config.toml
n_experts = 128
d_expert = 96
hidden_act = "swiglu"
normalize_top_k = true
balance_bias = false
router_noise = 0.3
init_std_router = 0.0346
vocab_size = 16384
norm = "rmsnorm"
norm_eps = 1e-05
tie_word_embeddings = "early"
optimizer = "adam_variant"
learning_rate = 0.00234
max_seq_len = 256
max_steps = 7432
Below are experts of layer 2 (counted from 0) of a mixture-of-experts language model. Rows are named router (the router's row for the expert), gate (a neuron's input weights, with its number), up (a neuron's input weights, with its number) and show model dimensions 0-95. Each number is 50 + 12 x the weight over its row's rms, rounded and kept within 0 to 99.
After each expert's rows: "mostly gets" lists some tokens that are sent to it at least half of the time; "gets" lists some tokens that make up at least twice as much of what it gets as of all text. This comes from a sample of Wikipedia text that the model never trained on. Tokens count by the router's weight.

# expert 26
router:33 34 45 62 43 66 44 33 54 40 50 70 46 59 42 49 56 58 48 52 46 60 56 54 60 29 54 60 47 64 37 65 37 48 55 42 50 70 30 59 64 57 55 30 63 62 53 58 82 45 35 53 52 50 63 51 51 42 58 38 65 69 59 25 42 63 58 43 47 68 41 54 57 81 55 72 46 46 52 50 61 36 59 46 52 45 34 61 35 28 48 65 38 43 78 47
gate0:43 36 77 29 51 48 44 54 39 34 68 45 61 43 51 65 71 46 45 50 50 39 30 36 74 51 51 55 39 75 51 69 46 70 49 55 59 51 50 56 50 53 47 32 25 50 51 37 68 42 60 52 35 33 59 48 72 47 50 28 40 64 48 34 50 50 64 39 47 77 31 62 41 53 52 41 53 67 40 45 59 55 62 37 43 37 47 67 64 37 72 50 53 48 58 40
up0:41 38 65 45 51 43 69 82 46 63 57 47 53 47 43 66 30 51 49 32 42 48 48 62 48 30 47 37 55 56 66 63 50 44 51 36 71 53 70 38 47 49 46 62 68 52 66 26 45 53 55 51 39 60 67 53 52 55 71 40 54 49 49 48 62 31 47 39 32 45 48 54 39 50 71 75 52 64 61 37 51 61 52 46 63 35 60 32 41 37 74 53 31 64 45 25
mostly gets: "p", "sc", "pr", "c", "qu", "em"
gets: "c", "p", "l", "r", "m", "b"

# expert 98
router:36 31 24 34 42 46 67 37 66 57 52 41 53 40 48 37 36 51 72 57 59 38 64 82 59 54 38 51 68 67 45 57 50 43 71 50 46 58 52 35 62 47 62 58 75 47 52 55 51 56 49 35 45 53 47 64 28 49 30 39 48 64 23 46 44 74 57 51 58 55 63 37 47 57 67 40 54 35 54 41 59 44 53 61 25 33 45 58 56 51 60 55 49 49 29 55
gate0:47 77 55 51 34 37 63 46 66 78 43 33 56 33 51 57 57 42 38 51 51 44 41 65 55 58 62 35 62 65 32 48 52 58 44 50 57 55 48 46 46 56 54 53 71 52 58 59 44 57 44 51 46 52 52 48 25 66 50 33 23 57 65 42 42 74 57 53 54 29 62 50 52 76 75 53 50 43 66 48 41 55 61 44 48 55 43 47 41 41 82 66 75 52 40 36
up0:54 67 46 40 29 44 67 52 78 60 51 25 63 51 36 49 60 39 40 35 50 57 53 63 54 53 52 43 64 68 35 50 68 70 43 40 60 52 45 36 44 59 63 54 80 52 61 54 56 53 56 49 50 67 43 49 31 65 50 53 40 55 55 28 48 66 56 69 39 40 60 43 51 65 66 40 48 44 73 36 40 56 54 45 37 52 34 65 49 57 75 62 78 49 45 40
mostly gets: " his", " their", " he", " Paul", " His", " Thomas"
gets: " his", " he", " their", " He", " N", " its"

# expert 53
router:32 43 33 52 40 40 56 47 67 53 64 58 31 34 43 47 56 62 53 75 41 28 44 43 49 54 55 58 31 35 59 60 67 53 71 54 49 58 55 61 58 53 68 49 62 47 37 69 52 74 30 41 54 57 46 76 45 49 34 69 56 45 37 25 48 70 44 63 49 38 52 55 46 63 54 51 44 49 46 38 75 54 48 69 37 61 41 77 67 54 49 55 40 40 64 44
gate0:35 62 29 57 68 52 42 27 56 30 52 64 60 60 50 22 61 31 70 61 62 57 43 53 49 63 34 35 50 60 27 58 32 54 45 36 53 61 37 72 39 63 53 49 39 66 43 69 62 31 57 58 36 45 54 56 44 51 35 57 55 52 31 53 38 64 44 49 41 50 51 65 35 33 70 42 65 47 47 59 40 47 59 55 44 36 46 63 45 54 74 51 39 62 32 51
up0:53 37 73 59 27 58 50 60 66 25 49 38 61 48 51 65 49 63 25 42 82 67 66 44 52 55 47 42 63 42 62 52 59 40 39 53 64 40 56 70 54 37 44 55 53 63 52 26 56 51 41 59 52 53 66 34 58 70 39 45 55 46 53 55 29 39 49 61 47 36 43 39 62 27 34 57 42 44 53 42 43 40 60 58 67 67 53 55 59 67 50 53 58 64 70 67
mostly gets: "===", "====", "In", " ===", " Votes", "===S"
gets: "===", "==", "In", " in", "====", " ==="

# expert 108
router:39 34 36 54 34 33 59 59 61 57 55 42 32 35 43 63 73 58 74 55 61 34 54 66 59 57 51 26 43 49 52 61 54 58 60 53 54 34 34 34 62 44 65 53 71 57 46 70 43 46 41 22 61 52 44 64 31 57 33 37 43 56 37 36 57 55 32 56 50 54 57 62 66 59 62 59 43 45 44 48 53 48 32 73 39 45 53 58 72 45 49 35 51 71 64 46
gate0:25 49 46 55 37 52 39 50 50 18 47 65 53 33 44 38 53 56 53 72 69 51 53 58 39 60 36 53 49 29 66 33 25 56 55 71 46 44 57 73 39 49 46 65 72 40 52 58 48 44 65 35 60 62 26 50 49 62 44 53 58 39 28 56 38 57 52 47 57 41 49 51 46 55 76 42 54 28 41 43 46 52 61 37 57 67 56 48 46 57 51 74 72 47 59 36
up0:39 52 51 40 46 50 50 49 48 56 54 47 58 30 33 29 48 45 52 47 39 46 34 59 46 56 40 58 48 48 50 65 47 58 62 42 71 40 38 70 55 13 36 72 73 26 38 49 60 62 21 34 45 56 52 31 64 32 40 39 53 49 56 74 66 38 60 48 77 44 53 49 55 44 42 53 43 55 36 77 58 49 46 63 53 63 54 40 47 34 41 46 42 49 41 53
mostly gets: " 2007", " 2015", " 2016,", " 2016", " 2022", " Primary"
gets: " 2015", " 2007", " 2016", " 2022", " 2018", " 2017"

# expert 97
router:43 54 45 63 37 36 68 22 58 37 54 58 25 49 20 69 54 75 60 48 41 38 38 68 50 55 42 51 48 48 30 58 56 53 60 25 52 43 33 21 56 43 61 49 57 43 51 51 71 44 56 51 45 46 63 61 48 54 59 36 50 59 48 56 35 49 40 45 47 31 57 55 60 79 77 75 51 35 49 44 69 46 45 54 46 37 56 48 43 54 45 52 36 39 53 56
gate0:59 60 42 40 60 51 51 38 54 46 46 50 37 46 28 61 62 52 64 48 45 64 45 57 35 76 44 33 35 74 65 39 50 32 66 42 58 36 54 39 40 30 36 34 58 53 36 51 49 35 70 41 53 52 65 62 37 52 70 44 36 44 55 40 38 40 27 45 47 44 54 46 61 40 40 72 46 28 37 32 50 50 50 41 36 27 64 51 56 69 40 37 39 42 39 32
up0:21 48 37 48 66 36 47 51 26 52 53 63 68 57 55 47 70 66 64 74 44 44 58 45 64 47 78 53 55 18 34 44 56 53 31 64 46 35 64 61 33 62 57 57 44 34 54 27 60 47 46 28 51 57 37 47 67 41 62 47 55 38 46 54 52 55 40 32 43 72 64 59 50 64 45 52 49 45 45 60 60 47 57 59 52 56 30 49 50 55 72 54 67 50 52 46
mostly gets: "oy", "iv", "ail", "uk", "ile", "ug"
gets: "ay", "k", "ip", "iv", "ell", "ill"

# expert 57
router:37 62 42 46 41 30 66 37 72 61 72 43 33 57 37 55 64 53 52 78 58 25 47 47 54 53 50 43 40 68 64 66 58 54 65 36 56 30 49 28 49 52 53 51 63 62 43 71 70 80 51 43 66 60 50 46 44 33 39 46 49 50 43 37 57 49 50 47 46 52 66 50 62 68 62 54 38 49 32 39 42 35 37 59 30 52 48 51 55 57 46 23 58 62 45 51
gate0:56 51 36 57 60 41 50 58 35 62 52 60 52 46 39 54 47 43 36 45 50 51 44 52 40 55 44 53 28 35 62 55 49 70 38 48 26 55 49 51 45 50 37 49 82 49 49 57 47 62 56 38 49 83 67 53 41 44 49 55 50 41 57 43 42 52 85 67 62 33 60 25 58 78 63 62 43 41 57 30 25 36 42 48 58 45 77 36 65 57 55 61 57 58 46 56
up0:60 57 52 43 44 37 47 53 57 48 54 65 51 60 58 23 60 58 65 83 53 36 58 54 53 57 74 44 62 57 50 38 56 38 31 41 40 57 43 26 43 59 67 76 42 43 61 35 28 55 54 38 53 51 31 58 43 55 62 73 57 56 51 61 63 70 45 42 45 49 40 64 69 34 55 43 44 47 44 36 63 67 79 58 41 37 49 63 55 57 32 37 55 46 57 48
mostly gets: ")", ").", "ance", "2)", "3)", "s)"
gets: ")", "),", ").", "ance", "ion", "ive"

# expert 48
router:31 36 34 48 38 28 52 57 72 55 68 53 41 46 61 55 60 61 59 66 49 33 41 57 55 63 47 32 42 60 58 46 59 53 75 48 61 46 45 27 68 43 62 47 59 70 54 60 53 62 52 46 61 50 60 62 22 50 37 49 46 51 21 36 54 60 38 48 42 60 71 44 52 60 66 59 36 47 62 54 50 41 29 83 44 41 48 61 71 51 42 47 48 66 54 43
gate0:52 24 36 50 59 59 72 43 71 46 51 35 35 59 37 64 37 56 58 62 46 42 61 50 57 43 64 37 64 48 59 47 62 74 56 36 44 38 25 49 55 48 62 40 45 38 24 55 71 56 33 41 48 59 50 64 27 58 41 56 54 66 41 46 41 59 49 27 50 33 46 44 51 45 51 69 50 26 44 46 35 50 60 53 52 49 74 51 43 66 57 24 34 42 62 50
up0:36 30 55 49 50 44 51 49 43 43 48 63 37 39 44 43 38 53 69 45 54 60 40 45 42 48 45 64 74 70 57 55 56 51 46 63 35 38 47 50 50 36 53 48 50 33 50 31 49 67 55 62 47 26 64 44 25 56 46 45 67 43 67 58 78 46 33 49 09 37 46 60 42 41 35 55 58 38 31 46 46 40 67 55 43 43 51 45 66 42 30 29 38 42 43 66
mostly gets: " industrial", " establish", " express", " Rural", " commun", " elevated"
gets: " High", "ain", " un", ":", " German", " continued"

# expert 63
router:34 36 43 40 33 39 47 45 44 58 61 50 42 62 30 50 68 54 30 67 66 51 59 70 62 52 52 36 34 36 58 48 42 51 46 51 47 48 54 40 68 68 81 42 56 56 38 61 67 83 42 38 58 60 55 48 28 61 56 66 60 59 54 50 49 62 40 58 52 60 55 57 51 56 66 64 32 53 33 25 69 40 36 55 54 44 57 68 49 43 40 39 35 43 66 57
gate3:23 57 67 50 44 67 49 33 58 47 42 55 51 41 58 40 37 56 36 49 46 74 68 32 27 54 65 35 59 59 65 60 53 45 40 62 45 42 60 49 69 45 55 41 51 90 48 51 43 56 53 50 51 43 59 40 59 52 37 60 60 69 35 52 40 35 29 32 56 61 33 36 61 30 66 48 38 52 59 52 58 36 52 44 63 58 48 49 54 41 57 47 56 17 43 55
up3:45 43 44 55 44 68 41 22 57 58 43 65 66 39 61 47 47 28 35 70 49 51 68 34 49 70 45 37 48 39 55 40 59 69 38 53 37 51 56 67 68 48 56 71 39 72 67 36 41 63 59 27 65 55 60 55 46 48 39 40 51 62 47 52 59 39 40 47 49 59 32 32 54 42 37 48 45 61 42 65 66 31 60 54 54 37 52 53 60 46 43 31 51 19 65 57
mostly gets: " in", " near", " outside", " at", " located", " (in"
gets: " in", " on", " at", " near", " during", " located"

# expert 118
router:48 34 49 46 38 45 63 31 70 65 45 64 56 59 48 56 50 41 47 62 47 47 40 57 61 50 46 42 63 60 40 37 40 69 45 52 41 52 28 33 57 63 65 55 62 43 52 42 68 73 67 28 47 49 68 45 28 61 35 37 47 47 40 41 49 58 46 74 36 38 63 55 62 68 71 70 56 66 40 34 55 36 43 83 42 34 37 52 54 52 52 40 50 60 68 51
gate0:43 65 54 50 49 45 83 38 63 69 56 39 64 51 36 51 38 47 48 55 39 53 35 40 44 38 52 33 49 38 66 38 56 43 57 72 66 37 43 36 50 62 60 58 46 37 49 50 39 55 51 51 47 34 54 76 48 73 47 73 53 41 42 76 50 54 41 67 45 44 44 38 44 44 62 74 45 67 46 27 46 58 61 83 34 61 47 63 51 52 63 47 68 62 59 53
up0:43 57 59 33 61 56 35 59 23 48 50 59 29 50 51 30 42 66 83 47 33 42 66 43 66 71 44 58 55 59 50 57 38 48 49 27 57 65 65 56 57 58 44 53 56 56 56 46 34 60 54 48 41 47 54 54 57 12 42 51 46 42 41 62 27 31 64 58 52 56 44 50 35 34 52 54 55 26 42 43 65 38 59 35 37 49 58 70 68 39 47 52 49 48 57 62
mostly gets: " J", "eng", "ung", "unt", " Br", "ong"
gets: "a", " J", "ad", " L", "ang", "ung"

# expert 107
router:33 47 30 52 46 60 42 47 59 62 60 54 34 39 48 51 64 59 66 56 42 39 43 72 59 62 57 40 47 49 39 41 45 47 57 73 63 66 58 37 66 52 71 35 52 76 39 45 46 52 61 35 36 51 38 55 15 61 49 48 56 71 41 38 49 67 42 37 57 54 48 59 44 73 67 65 54 50 33 45 40 50 40 73 32 54 54 73 73 44 59 44 43 58 48 57
gate0:51 52 48 58 45 42 39 54 59 49 49 71 56 45 53 38 39 63 48 44 35 55 53 59 73 58 42 32 38 47 50 37 56 41 43 55 40 56 55 64 51 58 56 59 58 57 46 48 45 52 52 42 28 64 42 40 50 61 13 56 38 42 33 40 17 41 35 53 39 41 66 69 57 24 61 62 51 39 38 57 62 45 45 61 37 59 43 59 42 63 70 46 56 91 38 68
up0:49 59 70 56 49 64 56 38 49 52 56 55 50 58 40 42 53 24 62 49 32 41 46 56 51 24 37 67 41 41 39 52 32 58 34 50 40 55 59 64 62 65 42 48 44 52 47 44 56 56 44 39 64 48 57 68 61 75 64 54 51 56 59 53 54 66 36 38 58 66 41 53 40 33 33 30 33 65 47 48 64 49 39 59 86 55 54 47 55 11 41 42 66 52 62 41
mostly gets: " a", " A", " an", " An", " another", " Its"
gets: " a", " an", " A", " as", " one", " its"

# expert 71
router:54 32 42 61 26 47 71 42 61 65 64 63 28 35 41 38 50 47 64 65 53 34 36 58 49 66 52 22 34 46 47 44 40 55 66 59 43 43 34 27 77 43 65 49 45 61 52 60 51 60 65 42 47 38 46 58 43 70 56 33 46 39 34 51 53 53 45 47 65 54 62 53 68 53 57 38 29 56 51 47 41 44 30 54 27 40 33 54 64 47 33 42 59 64 58 51
gate0:38 37 58 56 43 53 60 50 61 54 41 60 41 49 46 44 55 51 50 43 35 43 56 53 36 38 54 43 52 57 41 47 40 56 76 48 64 53 29 18 71 49 59 38 47 56 26 50 72 73 39 49 54 49 65 42 35 56 66 40 30 52 57 74 26 56 54 47 78 57 62 62 57 67 38 45 22 72 51 38 47 41 37 56 39 38 38 51 66 47 58 48 44 56 35 43
up0:52 61 52 33 61 64 29 58 37 44 42 32 61 57 61 47 58 57 41 50 51 47 80 51 60 51 57 74 64 61 69 75 54 27 39 49 48 63 54 75 22 62 41 43 52 49 59 29 50 39 47 58 43 66 55 51 54 51 37 71 53 54 55 38 60 58 56 59 34 45 48 47 52 37 58 71 79 31 43 56 55 47 67 67 61 45 65 55 48 53 49 68 58 39 39 55
mostly gets: "″N", "°N", " GBR", " \"H", "°W", " ROU"
gets: "\n", " and", "|", "″N", "°N", " ="

# expert 54
router:36 26 58 66 33 58 55 57 71 54 44 41 30 47 53 67 45 43 50 64 31 39 49 41 38 54 34 55 61 58 56 54 32 43 58 43 61 65 40 36 70 59 33 63 54 49 32 64 45 75 59 47 46 49 56 58 43 40 32 44 56 61 25 42 76 67 46 66 52 60 37 58 47 64 60 56 18 55 58 55 47 43 44 57 34 80 42 53 54 51 54 44 50 37 58 51
gate0:22 46 51 38 35 62 55 63 34 46 49 38 57 30 48 58 44 35 75 59 42 59 52 41 63 30 59 53 68 65 57 44 29 39 65 39 56 40 44 51 51 41 44 45 53 50 44 50 55 68 48 48 53 13 61 42 59 32 44 42 63 63 42 62 55 61 66 62 48 40 35 63 56 45 41 53 23 44 53 51 33 35 47 53 38 64 39 49 41 49 60 68 34 29 75 54
up0:58 41 31 76 33 46 25 70 65 56 30 55 53 34 46 58 61 63 54 53 52 18 51 69 49 58 27 50 62 54 41 60 34 61 54 68 60 48 60 58 48 63 40 39 50 34 54 69 43 37 56 45 48 67 47 45 44 41 64 36 66 27 31 56 53 52 41 37 61 45 53 46 62 55 57 68 34 61 44 35 63 44 55 28 54 41 57 67 60 54 40 38 44 58 40 43
mostly gets: "=", " also==", "==See", "==S", "==C", " Coordinates:"
gets: "=", "S", " Team", "C", "==See", "R"

# expert 87
router:45 29 38 53 32 26 61 44 56 47 61 57 39 40 50 48 67 62 61 62 53 38 52 64 48 70 56 33 43 54 56 65 56 55 62 55 54 48 34 25 64 51 77 53 49 69 51 57 56 67 57 35 62 44 64 53 40 66 33 41 52 57 25 22 57 64 42 51 61 46 56 52 53 51 68 50 38 48 52 40 43 35 33 72 34 42 49 65 70 55 37 40 49 73 56 49
gate0:31 47 44 63 34 44 71 45 53 40 58 53 40 56 50 53 48 51 45 63 38 38 58 52 56 36 52 52 57 52 42 62 21 48 66 35 70 63 17 42 54 66 50 45 78 53 35 54 72 52 35 48 66 66 50 67 39 37 64 55 69 64 55 48 42 53 41 62 58 39 64 50 52 46 75 66 35 34 34 40 62 31 52 49 39 68 42 37 57 54 47 49 53 38 67 49
up0:66 51 55 41 53 59 69 59 53 49 62 42 52 56 68 68 37 54 60 66 42 59 28 45 44 44 14 44 54 41 38 58 34 75 37 58 59 60 55 41 59 53 39 56 40 71 77 70 53 62 50 48 53 43 43 53 60 41 53 51 64 64 55 45 48 31 36 64 44 22 47 36 61 42 44 57 50 44 75 66 69 45 41 67 43 67 61 36 42 43 53 47 62 45 57 57
mostly gets: " Royal", " Major", " governor", " officer", " Baptist", " Pakist"
gets: "\n", " G", "h", "w", " Major", " Royal"

# expert 37
router:42 26 45 54 29 60 46 52 61 46 55 48 26 60 42 57 59 51 57 52 35 16 42 45 47 44 59 47 34 56 32 47 40 39 50 37 34 76 43 43 57 61 43 69 70 55 56 46 85 69 46 39 76 55 53 54 51 52 58 40 43 74 30 34 59 58 56 51 46 45 52 48 52 52 69 70 48 45 51 36 37 39 45 63 44 26 60 42 53 48 47 42 57 39 54 52
gate0:41 38 36 41 41 44 48 46 41 36 42 72 48 47 18 33 74 33 60 58 28 45 43 58 36 62 61 37 77 41 58 63 54 51 53 60 39 54 63 81 59 47 53 29 47 49 43 71 60 49 45 28 67 46 53 55 40 58 52 46 40 35 68 58 41 68 34 63 43 54 47 46 49 53 47 67 41 31 47 45 49 72 54 43 55 40 48 37 40 55 58 58 47 47 68 67
up0:52 69 76 61 52 53 57 46 53 47 47 37 51 36 65 68 22 61 44 61 77 59 56 62 58 58 28 46 40 78 52 47 45 38 64 55 60 28 37 42 63 44 56 51 36 61 50 35 25 60 44 73 32 43 36 64 45 39 51 61 61 37 41 50 48 44 46 54 55 60 53 49 42 71 51 54 44 55 47 53 58 40 46 49 44 74 47 58 33 30 46 53 24 63 39 43
mostly gets: "K", "SA", "Z", "Y", "X", "AR"
gets: "C", "B", "D", "S", "M", "G"

# expert 105
router:27 47 33 52 14 58 72 69 50 52 53 51 54 31 57 56 57 48 71 59 48 34 51 36 37 48 52 47 56 55 56 72 40 46 62 39 65 46 45 50 63 37 72 38 61 62 48 63 57 71 42 48 74 75 70 54 33 69 49 44 50 44 48 53 43 53 39 46 26 60 52 41 56 51 43 63 41 49 39 57 70 29 47 58 34 36 47 55 56 54 44 43 54 47 39 30
gate0:38 40 43 68 66 53 60 51 60 53 61 44 50 55 54 62 50 61 37 58 51 50 70 60 50 67 38 58 43 44 44 47 29 52 54 57 81 40 48 41 61 44 54 67 52 27 44 48 30 33 50 93 48 56 57 61 65 49 49 53 70 45 54 50 63 59 45 37 56 66 31 31 39 58 49 72 52 57 36 62 51 40 62 44 43 55 45 23 64 76 49 42 46 64 46 51
up0:58 58 69 39 29 42 72 58 51 51 61 25 49 59 52 46 72 57 62 31 69 63 52 60 54 49 54 50 62 44 42 51 53 44 49 34 42 37 41 50 51 49 44 58 68 36 31 56 66 63 54 38 31 18 35 21 47 58 56 44 39 40 43 50 24 33 44 54 34 44 44 53 53 43 49 53 27 56 58 51 50 30 41 57 48 47 80 59 26 49 50 60 42 54 45 46
mostly gets: ":", "s:", " including", " by:", " also==", " 0;"
gets: ":", ";", "s:", " including", " by:", ");"

# expert 39
router:36 36 37 55 36 37 49 43 57 45 57 59 34 48 60 45 68 62 57 59 59 37 50 53 68 57 53 35 42 49 56 58 55 53 67 58 51 39 59 22 74 45 76 45 61 63 55 64 52 54 38 31 74 59 56 67 33 49 21 47 59 57 26 53 64 60 47 59 50 57 61 64 54 66 59 53 47 45 48 49 37 39 39 78 33 35 53 65 69 56 40 40 49 63 58 39
gate0:55 46 53 69 55 38 71 53 47 55 59 66 39 51 43 50 61 58 48 60 59 30 53 54 52 54 77 60 52 55 51 45 47 58 64 51 31 72 52 60 70 39 66 39 67 45 57 62 36 51 35 35 57 35 50 62 60 27 61 32 54 49 29 18 40 79 48 54 68 38 42 32 48 62 65 55 42 43 41 50 44 40 74 65 57 34 49 55 61 51 55 43 51 37 60 62
up0:33 47 35 65 40 58 49 40 46 57 43 48 33 40 43 43 55 52 46 60 55 39 38 56 48 62 46 49 48 50 46 51 62 53 39 27 37 35 39 39 36 63 53 47 62 48 41 34 57 71 62 29 56 52 31 60 59 35 55 35 16 32 49 44 61 55 53 68 42 63 59 65 38 32 34 61 60 79 61 20 59 54 52 60 51 77 55 68 53 42 52 64 38 47 51 59
mostly gets: " four", " three", " That", " these", " six", " five"
gets: " He", " three", " one", " four", " his", " these"

# expert 59
router:40 39 42 57 37 32 57 52 63 55 72 52 38 46 51 57 67 60 65 63 48 27 56 61 67 69 72 32 34 57 54 49 60 56 72 59 44 41 45 29 62 57 64 47 62 69 46 55 53 65 51 35 66 43 54 56 30 56 31 43 54 49 16 41 59 57 41 48 49 46 60 58 57 64 69 54 46 55 48 45 50 46 31 73 37 43 48 73 62 59 41 39 44 66 63 42
gate0:36 37 45 44 36 37 66 38 74 41 66 39 39 40 37 45 53 61 72 65 51 38 44 79 35 33 54 43 48 72 42 61 45 47 55 31 70 63 39 49 60 35 54 41 71 73 60 73 59 56 34 34 60 62 57 41 50 59 46 56 39 46 37 27 51 49 46 57 51 50 59 56 47 64 62 55 31 30 40 56 40 39 48 46 61 52 45 53 58 45 42 70 49 42 63 66
up0:63 45 54 56 37 36 41 57 33 54 41 68 38 45 35 38 40 56 23 63 52 75 45 34 40 67 43 55 43 51 63 65 28 66 49 52 72 65 51 40 60 44 44 58 52 46 27 54 36 56 59 35 47 52 48 46 49 53 41 28 72 46 43 56 27 49 48 34 39 63 51 29 47 49 56 56 48 76 45 56 73 49 36 55 39 35 43 51 70 52 65 50 64 56 34 34
mostly gets: " serves", " introduced", " SA", " SE", " fac", " post"
gets: " 3", " post", " E", " served", " 32", "well"

# expert 34
router:31 35 46 61 45 42 56 40 63 61 59 55 32 49 52 48 64 67 52 47 58 16 37 61 55 64 50 27 50 45 70 57 62 53 60 54 54 41 40 58 58 37 60 43 52 66 50 59 46 53 73 20 63 53 56 60 26 52 39 37 55 46 18 47 50 64 38 54 68 59 70 50 58 53 57 62 30 38 58 39 38 36 37 73 39 41 42 63 51 46 57 53 45 55 46 35
gate3:38 51 40 51 53 37 49 52 51 58 52 41 38 51 54 31 56 58 66 53 56 22 65 41 77 60 29 36 50 42 57 52 48 53 71 48 58 48 42 42 57 51 47 49 61 32 50 50 53 44 46 54 47 67 57 78 37 44 36 50 53 52 69 59 61 79 45 49 70 71 44 43 28 73 68 63 41 60 42 46 75 62 65 56 54 37 47 49 36 70 63 74 55 37 44 44
up3:41 60 52 28 55 32 53 67 52 66 54 33 56 16 52 55 32 32 51 60 45 59 60 63 55 79 46 44 32 47 60 39 38 46 54 45 39 46 54 46 60 53 44 65 38 35 65 55 46 54 33 63 44 54 45 54 47 60 46 53 48 59 40 67 38 65 64 47 44 74 49 46 51 47 45 66 21 53 66 46 68 49 44 68 28 20 46 58 75 54 45 57 61 51 48 42
mostly gets: " won", " met", " signed", " France", " German", " Germany"
gets: " ", " became", " won", " 2009", " met", " German"

# expert 121
router:37 29 30 46 42 27 47 60 56 65 61 45 42 45 42 64 74 53 72 47 57 31 47 64 60 53 61 32 52 44 53 70 60 58 65 53 47 57 48 28 60 52 66 44 61 54 48 72 45 63 53 20 50 61 41 54 44 46 26 42 42 63 32 42 53 48 43 49 60 54 61 61 42 48 73 62 36 43 34 49 44 32 51 71 41 38 60 75 65 39 51 40 44 53 55 46
gate0:44 61 41 65 38 51 45 33 41 43 33 36 40 57 65 39 51 76 58 65 53 45 58 61 70 48 48 34 55 40 48 54 45 38 64 83 39 38 37 40 53 28 41 45 46 64 68 46 44 29 68 42 53 41 44 54 36 39 62 48 66 37 46 37 22 59 47 56 54 28 69 59 48 34 51 60 54 49 51 36 36 45 66 41 46 69 55 51 55 61 77 56 51 67 47 57
up0:60 49 57 64 59 41 76 53 44 74 53 61 42 69 52 53 39 29 27 46 37 46 49 33 45 27 58 33 39 41 44 43 69 50 55 29 57 62 41 50 50 41 36 28 55 37 69 65 48 59 64 38 57 62 44 35 67 47 60 61 36 37 42 52 61 29 60 49 31 47 55 58 34 47 52 28 55 59 46 60 57 53 39 64 67 58 65 56 50 48 33 53 52 45 28 35
mostly gets: " 2005", " 2006", "ate", " 2012", " 2016", " 2008"
gets: "ing", "ate", " 5", " 9", "3", " 4"

# expert 36
router:39 27 45 47 31 35 58 59 62 49 79 48 39 40 55 50 71 66 53 70 54 39 59 64 61 53 53 31 51 39 44 61 56 50 64 53 51 52 35 30 75 43 68 44 61 63 49 55 50 56 42 32 61 52 44 54 41 62 32 43 38 63 15 33 51 58 35 58 52 47 64 49 50 59 55 54 40 45 47 44 53 56 24 72 51 40 43 67 67 46 48 31 38 66 63 54
gate0:29 30 35 69 38 62 47 49 69 47 30 78 55 57 35 44 58 47 48 39 61 48 64 43 58 42 61 49 57 67 33 62 48 49 55 57 48 66 30 35 42 49 59 27 44 50 35 47 66 47 63 49 52 56 58 65 22 49 55 54 58 49 49 58 49 64 44 60 42 38 47 61 38 90 54 47 55 67 33 55 57 26 38 60 43 36 43 44 34 61 37 64 50 48 53 52
up0:50 53 52 65 71 52 61 67 46 50 51 55 61 57 59 38 52 35 22 49 30 51 61 72 30 70 40 59 64 61 42 56 54 60 46 45 51 64 60 38 53 66 46 55 54 43 50 40 63 66 43 63 55 43 32 62 47 27 42 43 39 70 43 30 69 63 59 51 35 45 41 59 39 46 51 43 73 52 56 38 23 63 63 66 74 69 46 52 58 36 48 65 39 43 40 51
mostly gets: " Civil", " civil", " help", " im", " Arab", " people."
gets: " ", "ism", " dis", " Un", " people", " \""

# expert 102
router:52 45 46 42 42 46 57 44 53 65 52 47 20 47 26 35 71 57 57 66 64 31 47 48 58 57 54 50 48 52 50 62 57 61 63 30 53 50 30 38 45 37 35 47 69 57 41 70 65 80 46 56 71 54 42 43 45 41 42 54 55 49 24 49 43 59 43 36 54 63 48 42 49 51 74 59 40 61 33 58 50 42 48 50 29 63 43 44 45 58 37 31 48 72 72 27
gate0:50 34 54 56 35 56 57 34 44 59 56 52 34 46 46 59 44 47 70 33 33 41 50 36 43 36 25 57 74 52 49 74 46 27 59 57 28 51 60 60 48 59 47 70 50 63 50 35 34 65 59 47 54 46 58 56 54 50 46 46 46 43 67 59 63 59 36 45 44 51 74 54 34 51 82 55 62 38 52 68 62 51 51 47 41 32 76 68 46 35 54 49 60 53 76 50
up0:47 58 43 43 61 81 52 42 50 36 50 40 58 47 45 45 48 50 58 71 44 50 71 59 79 62 68 23 36 56 46 61 61 44 52 49 57 48 42 39 57 54 48 09 62 53 43 34 35 35 36 47 38 43 41 59 55 50 27 67 42 56 53 65 62 57 72 47 67 54 33 53 35 44 54 47 44 35 37 52 23 58 40 53 30 47 47 61 45 47 38 54 38 52 53 52
mostly gets: ")", ").", "),", "2)", "1)", "6)"
gets: ")", "\"", "),", ").", ");", "5)"